Below are experts of layer 3 (counted from 0) of a mixture-of-experts language model. Rows are named router (the router's row for the expert), down (a neuron's output weights, with its number) and show model dimensions 144-191. Each number is 128 + 24 x the weight over its row's rms, rounded and kept within 0 to 255. Numbers have three digits each.
Before each expert's rows: "comes before" lists some tokens at least twice as common just after its tokens as in all text. This comes from a sample of Wikipedia text that the model never trained on. Tokens count by the router's weight.

# expert 34
comes before: "20", "19", "|", "-", " \"", "=="
router:102096085143124105130146133124149122162116153081141142119174086162157137161121101135114132126121121124118138107140159131112139175152135108151102
down0:132107121115158159124109146150127111092153080136199121085118128157126139156111147104138136189115129183093127132128131109122157097087130122122152
down1:129120167108119153124158096135111155106122105107147149143149168137097146161147126102129127162142142141144126110095151109130130136113141116140105
down2:132122158126128153107128125073150136140125109128102147128141136110138102095110153125132104139129140118142146115144142136072074189114112139148094
down3:126120140129126119140127092080069078131142083117093123117085128101122156081121145132151142145112135136100186134099114136099123110095094139127133
down4:110142130128075141153074128158107114137114174119125145068174107114144082164085140167131123093152125151116139163118141116134108151144097111127131
down5:139128148142129136143097131186150087121159116080127178125121133141139118128120088143121140115122123117145128119115111166144167133118099124111123
down6:125153119121146102157159161105136143115082116097167143119104063096172116098136051062126155096114172121146107153105115064134156128128122069084107
down7:109174140104128132123159162145138149068119122162153115127059101129160140137141106127114126109126125109130147112123169125117113130103132126133151
down8:126160105131141109169106157100153111111133165119108128150069145117127154150178139120145098106134158121140128126113160128125136137163121129196145
down9:150124131126129138140151130125153151121097127115143206151145105122161082122126152102160148163137167136141103134131145163158136124141138136094134
down10:166116096137096131090090141127097092135108143152154126121141145087151133137132144132124141150111146120144105108096075176121140112146118058146036
down11:116105134179102108131141131118123131140053176156098131147127093138120110129132188099156107098125150085127147104179092131095174157160148144129094
down12:144141119115110185134116098129130146124134139107170122129100088140114134126202134126087120126161125152170127126144138160125127159106121103113124
down13:126153163134158116131127131087116140128162121142139113129105136128127133131131079096126127092130120143133130152122107104116109163160103134153151
down14:152138180169134117136113124199136092143128099121129156135170112138139138136137128176114156156139128133125098119136125148150086135109086131096145
down15:148118046139093148205131149112143151128113155101144153107153137128138123137156149140131094130149125128114134128120112086144179128133127156132147
down16:105140127087086178139103117115104135109125109080120144124151139138129090127116083116115148132135118148081123134125190151154149150119096097118127
down17:133124102091133190123136132138148167108141143133166091101156145121138112123117166166135134091074122152127154119136151148128150104085114186122134
down18:152109088119144106157152105098139142094116157125159104134142107110151093105147097109119119112140140125121128131130150142161061133136122106127153

# expert 66
comes before: " ", "20", "19", "1", " |\n", "2"
router:134157101163124135136152151137163144149145128104121097136145117114144142174127171158122124131134108121131131148134113143122127155174144144111121
down0:128216120102172147159155159151113104131114141121138117128122140145117115113117145119130179093137124097136172119131132102165133132143161159151162
down1:138147103148124117162100126141125184151105101111108107112154109131177115140165133093139164145181143138131085171148132098142128103138092133132111
down2:126135145140127143119119079163109098139098137122104128073119152149131123075111133131163147162142146104140138102104135108142155139144117102122116
down3:115123157102149142108129123133159117089157134154177163121088130148107114140131172135136149161131165123118132162178118131172154143127106161174155
down4:141151129125160164125167130132111129089095129132119107092154077145157122123093178185134124068160129148124131142133084172103154095153144131062216
down5:133121124121110150115136107156130160151129089127088128111127113106164146149122086127139139134158124141119138120164140115106126158121139108097126
down6:168126100121152106200120108089109121149126144125098129128070125131147132051119121177167089144115128107128118141122128126169136157118111165153124
down7:145115145109120113154141117128144145128129105194147109120134124130047172152108188137117119069114101128149107178187156160124145113116122148128116
down8:128150123129137065095096140143112117161119116129101122132131123146127173131129127139105136098150177141114122152106199101148126129119123139141137
down9:141179086136115143125113164108133105138144131124076136116108140109149162120078131141154113154108111127137147127080150158124123140137098139137109
down10:097118085142113064111143142119104091112156144136143147172132143160105178098119105093165109096156113118139142130145116151135137129123131176119151
down11:092094161122169122166126116115141145120133162102138096158152115132120145141158158142152122135115135103097137095099084137082084135086108104129145
down12:116151146139105192118111093138160086137149100111134132137143159125154135092145159076133119141162109129132154151156139153118141139146134188117093
down13:108116147109150098131154139154089162107116139075150127163122194173152118127151119152130152163120112150136130133180130083091143118115120114124175
down14:129135142090156122151141142159090104160112135134105124151161118129143167071168161068119141149146098106121133138162102147152127155172145141113127
down15:131109162147158121143092121141093168160124130125222128143137177143144090080190146154094095151118136124141100110147153121139133109115130104151141
down16:134107119120097109147127087136123111131134148115096126112142088136131118147174097076109140147173121145128143103156099140140151179161183124156141
down17:130109135159114150153134119114107076118120109144172123129109112116151142116083129126179131098080159124125136114123159136106099115126159138121114
down18:118141158087146150136112121168126149123111140180087146108054146132151144098100126120156057145135146149131162128111113120136165128127118159102129

# expert 31
comes before: " ", " September", " June", " November", " May", " December"
router:161131124094118115161133162130161110157154120101130113136138110123178168117128112113111095142085129136151127155190174208127123162135121114104131
down0:130124119132147119125139120091121138116225108139135122130104127133133121136091130154146105144128151091158109101156143084128119108116115138154177
down1:121154115074114120098134158102124132122128199158111110168129106186143129116139120165078138107102167130119115126117117118124102182140081124151115
down2:131090138175136144170118131153130169134137099166158094109104144125097140128124095146125131092104119122137161115144077135135108108138078140110134
down3:100148164153146152088131143177115143164112114163083133155108149129152139083065107164104114129114136124149169055152117119178143150083158119108151
down4:093140078177109090110143117105064138114092121127104104165145124155105126149147150088137127110164139088144131119109109113129131098113170154153115
down5:127153071094148136119090141108137121145130126133127117153121089122126118095116155124132164114115127147126135154140118118102152068147133106141143
down6:135104129137143127117145095159112149124124140158104127101171129093149137141107138124117125131112107106119143180160147173090126101135131137151173
down7:169109138116124127158116110130177140096085219145137141110129167150112109116145169109080103135136154174131129133156117078119106109143128152159123
down8:122135154123103127128106155128112128109113166126082123120127133141102116148130144121134128127102103113106129139164156107172136092085142143123126
down9:128130120167097077169132109139146119195110112089120114141111132123089126092071148129113116121108100115133126158122126145099099116150120097095125
down10:134198124112111143111180107102084114140100137129100126148128099135153086117135142124142148116144126145123132110161131141135162134136114101160150
down11:130132118119127140151133147092101123129128143134147120122115128144095142116128147160126114120132127102134083126128134128121141103112138136120084
down12:145117174079114112128132116123122148125141110115123139118115142146151127085140132134119128136153091147115158085143136134156118123118130147117135
down13:130128153125105127139096090113139165121110141159167142098128126124119091134153094139134085122114181162099129155161142128156098098055125144108103
down14:095141143122133191139113133145122145128119115100107127176082143124159112173112128150072111122131146109129154104133146091129134140117155070147126
down15:115131135109120126141157111103104087130105134108174122131127162144182135103158143143129110084153120129169151164115101112091125146125106145150123
down16:120045081108130137122154128140128123117152145142100123107122132143127124143172164083153087137137092125158154082137129096142121138161168133146100
down17:152135138146137124128189147141132117118151123111131166153111145121161120135126162154134116153151113190143127130156145143067090121144092118158130
down18:125146082111130138112115151132147104105142126116124155129108153110114148134131116100153112137127094116130127160139142122108144134172110131138153

# expert 61
comes before: " the", " The", " In", " he", " He", " a"
router:132138114141134157126098140152151120087104118168154130105156154132152175139133152129128131107157140161143079108168117136107111121117141132160155
down0:126129136166125108093143109128138122119121123156094137116111138131094163127085151127102111102107155148115121150114144121145118122132151108148138
down1:088112142144109120073134160117128115103129104089132102128112097114154135106155141131145108135051131154173082129143127126152082155085104166125107
down2:115106168115102191070124120135110156113127129151110121133111131120107110152122158107143151146110125126152139140101155099081121161149150156121130
down3:141147136132164191104146094102129168101139133135138124123137127112128133133139125124181091124137135133153103153085156154144169126192087089118102
down4:138132080129148140112140148109132126095133125186158131140156125101115116120158142139125059077123101121134136100144142141143157141113112111140102
down5:139157142118114121116143149134173128155150196090134144122109116161151180131140127120156133113138116138127125144110155126057119100124105116108153
down6:155147135140134156150118113137107140127120115147115199093118125157110075102151127099084107128127138159132097173125100132075092095115151136136121
down7:167148128126161084147148128091137114128135128084121101104136133104144082137128124119127100093151123144136156125118098116110125136161123112165111
down8:101090124119127133138122151122145121161089128126117108120135173096043148131098144149171120085132138127130120088136124144152117127106123112144105
down9:129106141139133112071187156118111118135133132076163144111121129099118120130161129101121169112109108104126104131150151146139093115095171115156138
down10:168155106148116145144109123132128117132122118111105151126117113102156105137136172077129099134130143143155085132125123135127103147137129143137126
down11:114150136138134101088099143143105098149109102103104131088111108088161114140110141105108116110139137170121136136105132154081133119132150149146131
down12:157134168152107128135153129192095123138122128123126123127155127180158158134107128133128139114108131166123116175131129141123101095102126133122199
down13:139148156113130126152142150144136086126112130108126089155116126099184125125131128137107117105118146191105080135129144161150097121107095124112079
down14:135117098115146089172138096133165121138130165128154118073174173141154126153130140095155195109089131149089095175125130114110145142130162121134126
down15:099119107145123156117135113135148151119095151088092127103166126107121149146085124155107124085138157127138170091124131147171097139107178142128153
down16:115116120167115140131121102099091153131145144138136179131128141137134105085156183081143114171126156155155146203136130162121140139121129123134156
down17:082134166138133128147150192147151125123115082114124116108124126149132152115142139124140117118144112107130027132127133075096128149117122109141145
down18:120104159172120113119135146121128152129133109079152128152126146115113118122138107156125117148179119079147134139126156132144118133096133138117120

# expert 53
comes before: " ", " the", " and", " which", " England", " New"
router:115161103162125172134132108141101092127144087060140114120151151126158182170125130148127123130171126103124150116158185145132137131139128127115151
down0:156136144121126083127121115102104123139128149087120122113125159107136165130119134117100187137122127076102164135124177056126132116135136142127120
down1:112132131184119140127133097098078126156114073135135143142123136123132122124133166123157120129154112102127121113119168136146138132149166148148129
down2:132100144112160126128138168144135147134144122189104127104148188164126139115148106129128105166123176115107109087128123148127130104061143143127099
down3:135156125097114164146107108117168130137116167142121137141189116139096124136129114170154120035126171116147136120103138123154099120104112121136118
down4:114156122103142130131118167076107142140164093099119110135107110144123144125127151134155139147077113143094107120154167133154119121146124161122155
down5:114136131151180153084101097144113149117177128124121123154159138136129109130131115124154090134121133123128128102138135152183138123159081126074129
down6:119119131153126108101115108117140161139138130115137128127113095145126090148108103122125147141134107160127061100104123128129096172124141121150090
down7:145107133126110135130150093098126129126105130129146081113105128090173129130140109130087162131144133121135085139176140155154108099157126098139121
down8:119139133145106118157127119131087141141161165097109128097111094168191076124146138141129124133163125182113129152147115133099101094120089100127167
down9:179160113130142141133121138109115133128124104111199125153125129088087178153141140112122141190109149124055109166136149122162131099124115126136132
down10:101087109128125137100142132147142141126155157155165151137124128112084105105173139139171120190159088122161126154118112144132151141105110119136090
down11:148159154128140127151106113088102160122145128100131130103149142186142117172127120134153114138116112139079176106113144137078124166120168141131185
down12:121166130127090033128087123093154174118126155159113138143126151122127138084078092143129113183113140128131126105141128108145151138133120123187121
down13:085120146128116079171118155113128179121116131126130134084125139128158129144168142128099115111180165175133112129138133148145141116086141120145119
down14:190079110111151123143147126177133135135121132134139095138076108108146134102120160171132155120178132133104155111115156117072135135134110169172153
down15:144121140120126120130080157137153155137108156133124123093155131152099172167096113109129119164132099129108143113094111143132126124135125133126195
down16:116104157119126129119110164109105114128141153104133109113082117121152124129103141159138096125091160148130127130127103103095182114154125134130132
down17:138168126124072149132098136145127142125121130126192133135139114145107128114099128170100129105135147127113119144112150135175129130141136182108146
down18:122146148132106136130181131093115134134119135181147054089117118122078179145106130105069184126138120131119124122117103120132092138129138112087125

# expert 60
comes before: " the", " The", " a", " he", " He", " In"
router:112172128159137145150119111136131134144102112153138146133139139171158161117101183121115149119173150190139117112196151131090135133128133115167166
down0:146098080134140124169097090067120130160098120148091116109135149145136166134111138063135117128185065118136108100135073132127144130110114131144159
down1:060145117102083139096131131111128116095136154127149118127141102080131139127152144098138145163107140103126133106133126149128148102105156058162124
down2:129150170138113163071114097119125121142074142095176142130106154079122151108124163126142156115139101082133138114104124151125076137124109151141121
down3:132134129126156127130117129152135143146130134134131135083193180133131082142133124148133135110107161161142169114111141102141111103089119123130144
down4:138133142089127108137188144128097130145129137148111089113146134151162094122150125139131169113144122110117115175089146094105109122121118161102107
down5:128185093149140159128152136149128127123155124133124126151091155139120152134100112124126130143180124129112127134126152175121169127145126145125118
down6:115111158134144108155125133105114097121140078080169132138153121136065130129134095090143158138134155119116124102117096097154115063128133124155115
down7:136116154175113155158142121164148133091130127092147137121139119125132100128125150092109137139118117131111111135134122130102114147157128181146120
down8:104140171131121141153147129124112116152135082129101147089123131111183171107094151093140108110127140176118115118135119117145126093121154103097139
down9:131139147150141137123151093130130143061132099118136131156107127138172154147136167116152135136101122114092107091140148129155151124197163094144110
down10:161221121141111165124140173129134137154133186132113061137138158118158138164119076086124130135110111117116118118138100131156109164139135174103103
down11:141142136109112122128138062094121067132153101136109132084161119091127146139124137143114102129198120128112135098138131134130120129144124107067108
down12:092138115122122151087147133089119125162131089192139113140116100110116163101117137118127110131102104127138137100135127104107132129077147127157113
down13:126149122112147146134146145131133216140111121066160136071103128101123126129089106148175121105155098109152146127126144130156096132143170122153148
down14:148123153133129135169083193146125100069114150084129125140131158140138131147119049123135135160134167156132132121138126129135133132135126112168137
down15:124101160164131129132151127092124094183078159095190133106205123131101126123138117088149112155159139135138090127138137120160149105138129151141136
down16:120094118149174106104114116158123120125135139135143164104156176155165132150138106116114127141116106127130153121124087093106128115149113124132129
down17:172178136148162127137115112093130104121107089132164085141144105113113136132116152099110124115120148155116127150154114114104122137178123104127115
down18:144164129130140123130157110146136118150068130113152144111184149122153074121136116107082112127157149122096101157144159138088124130147152157078163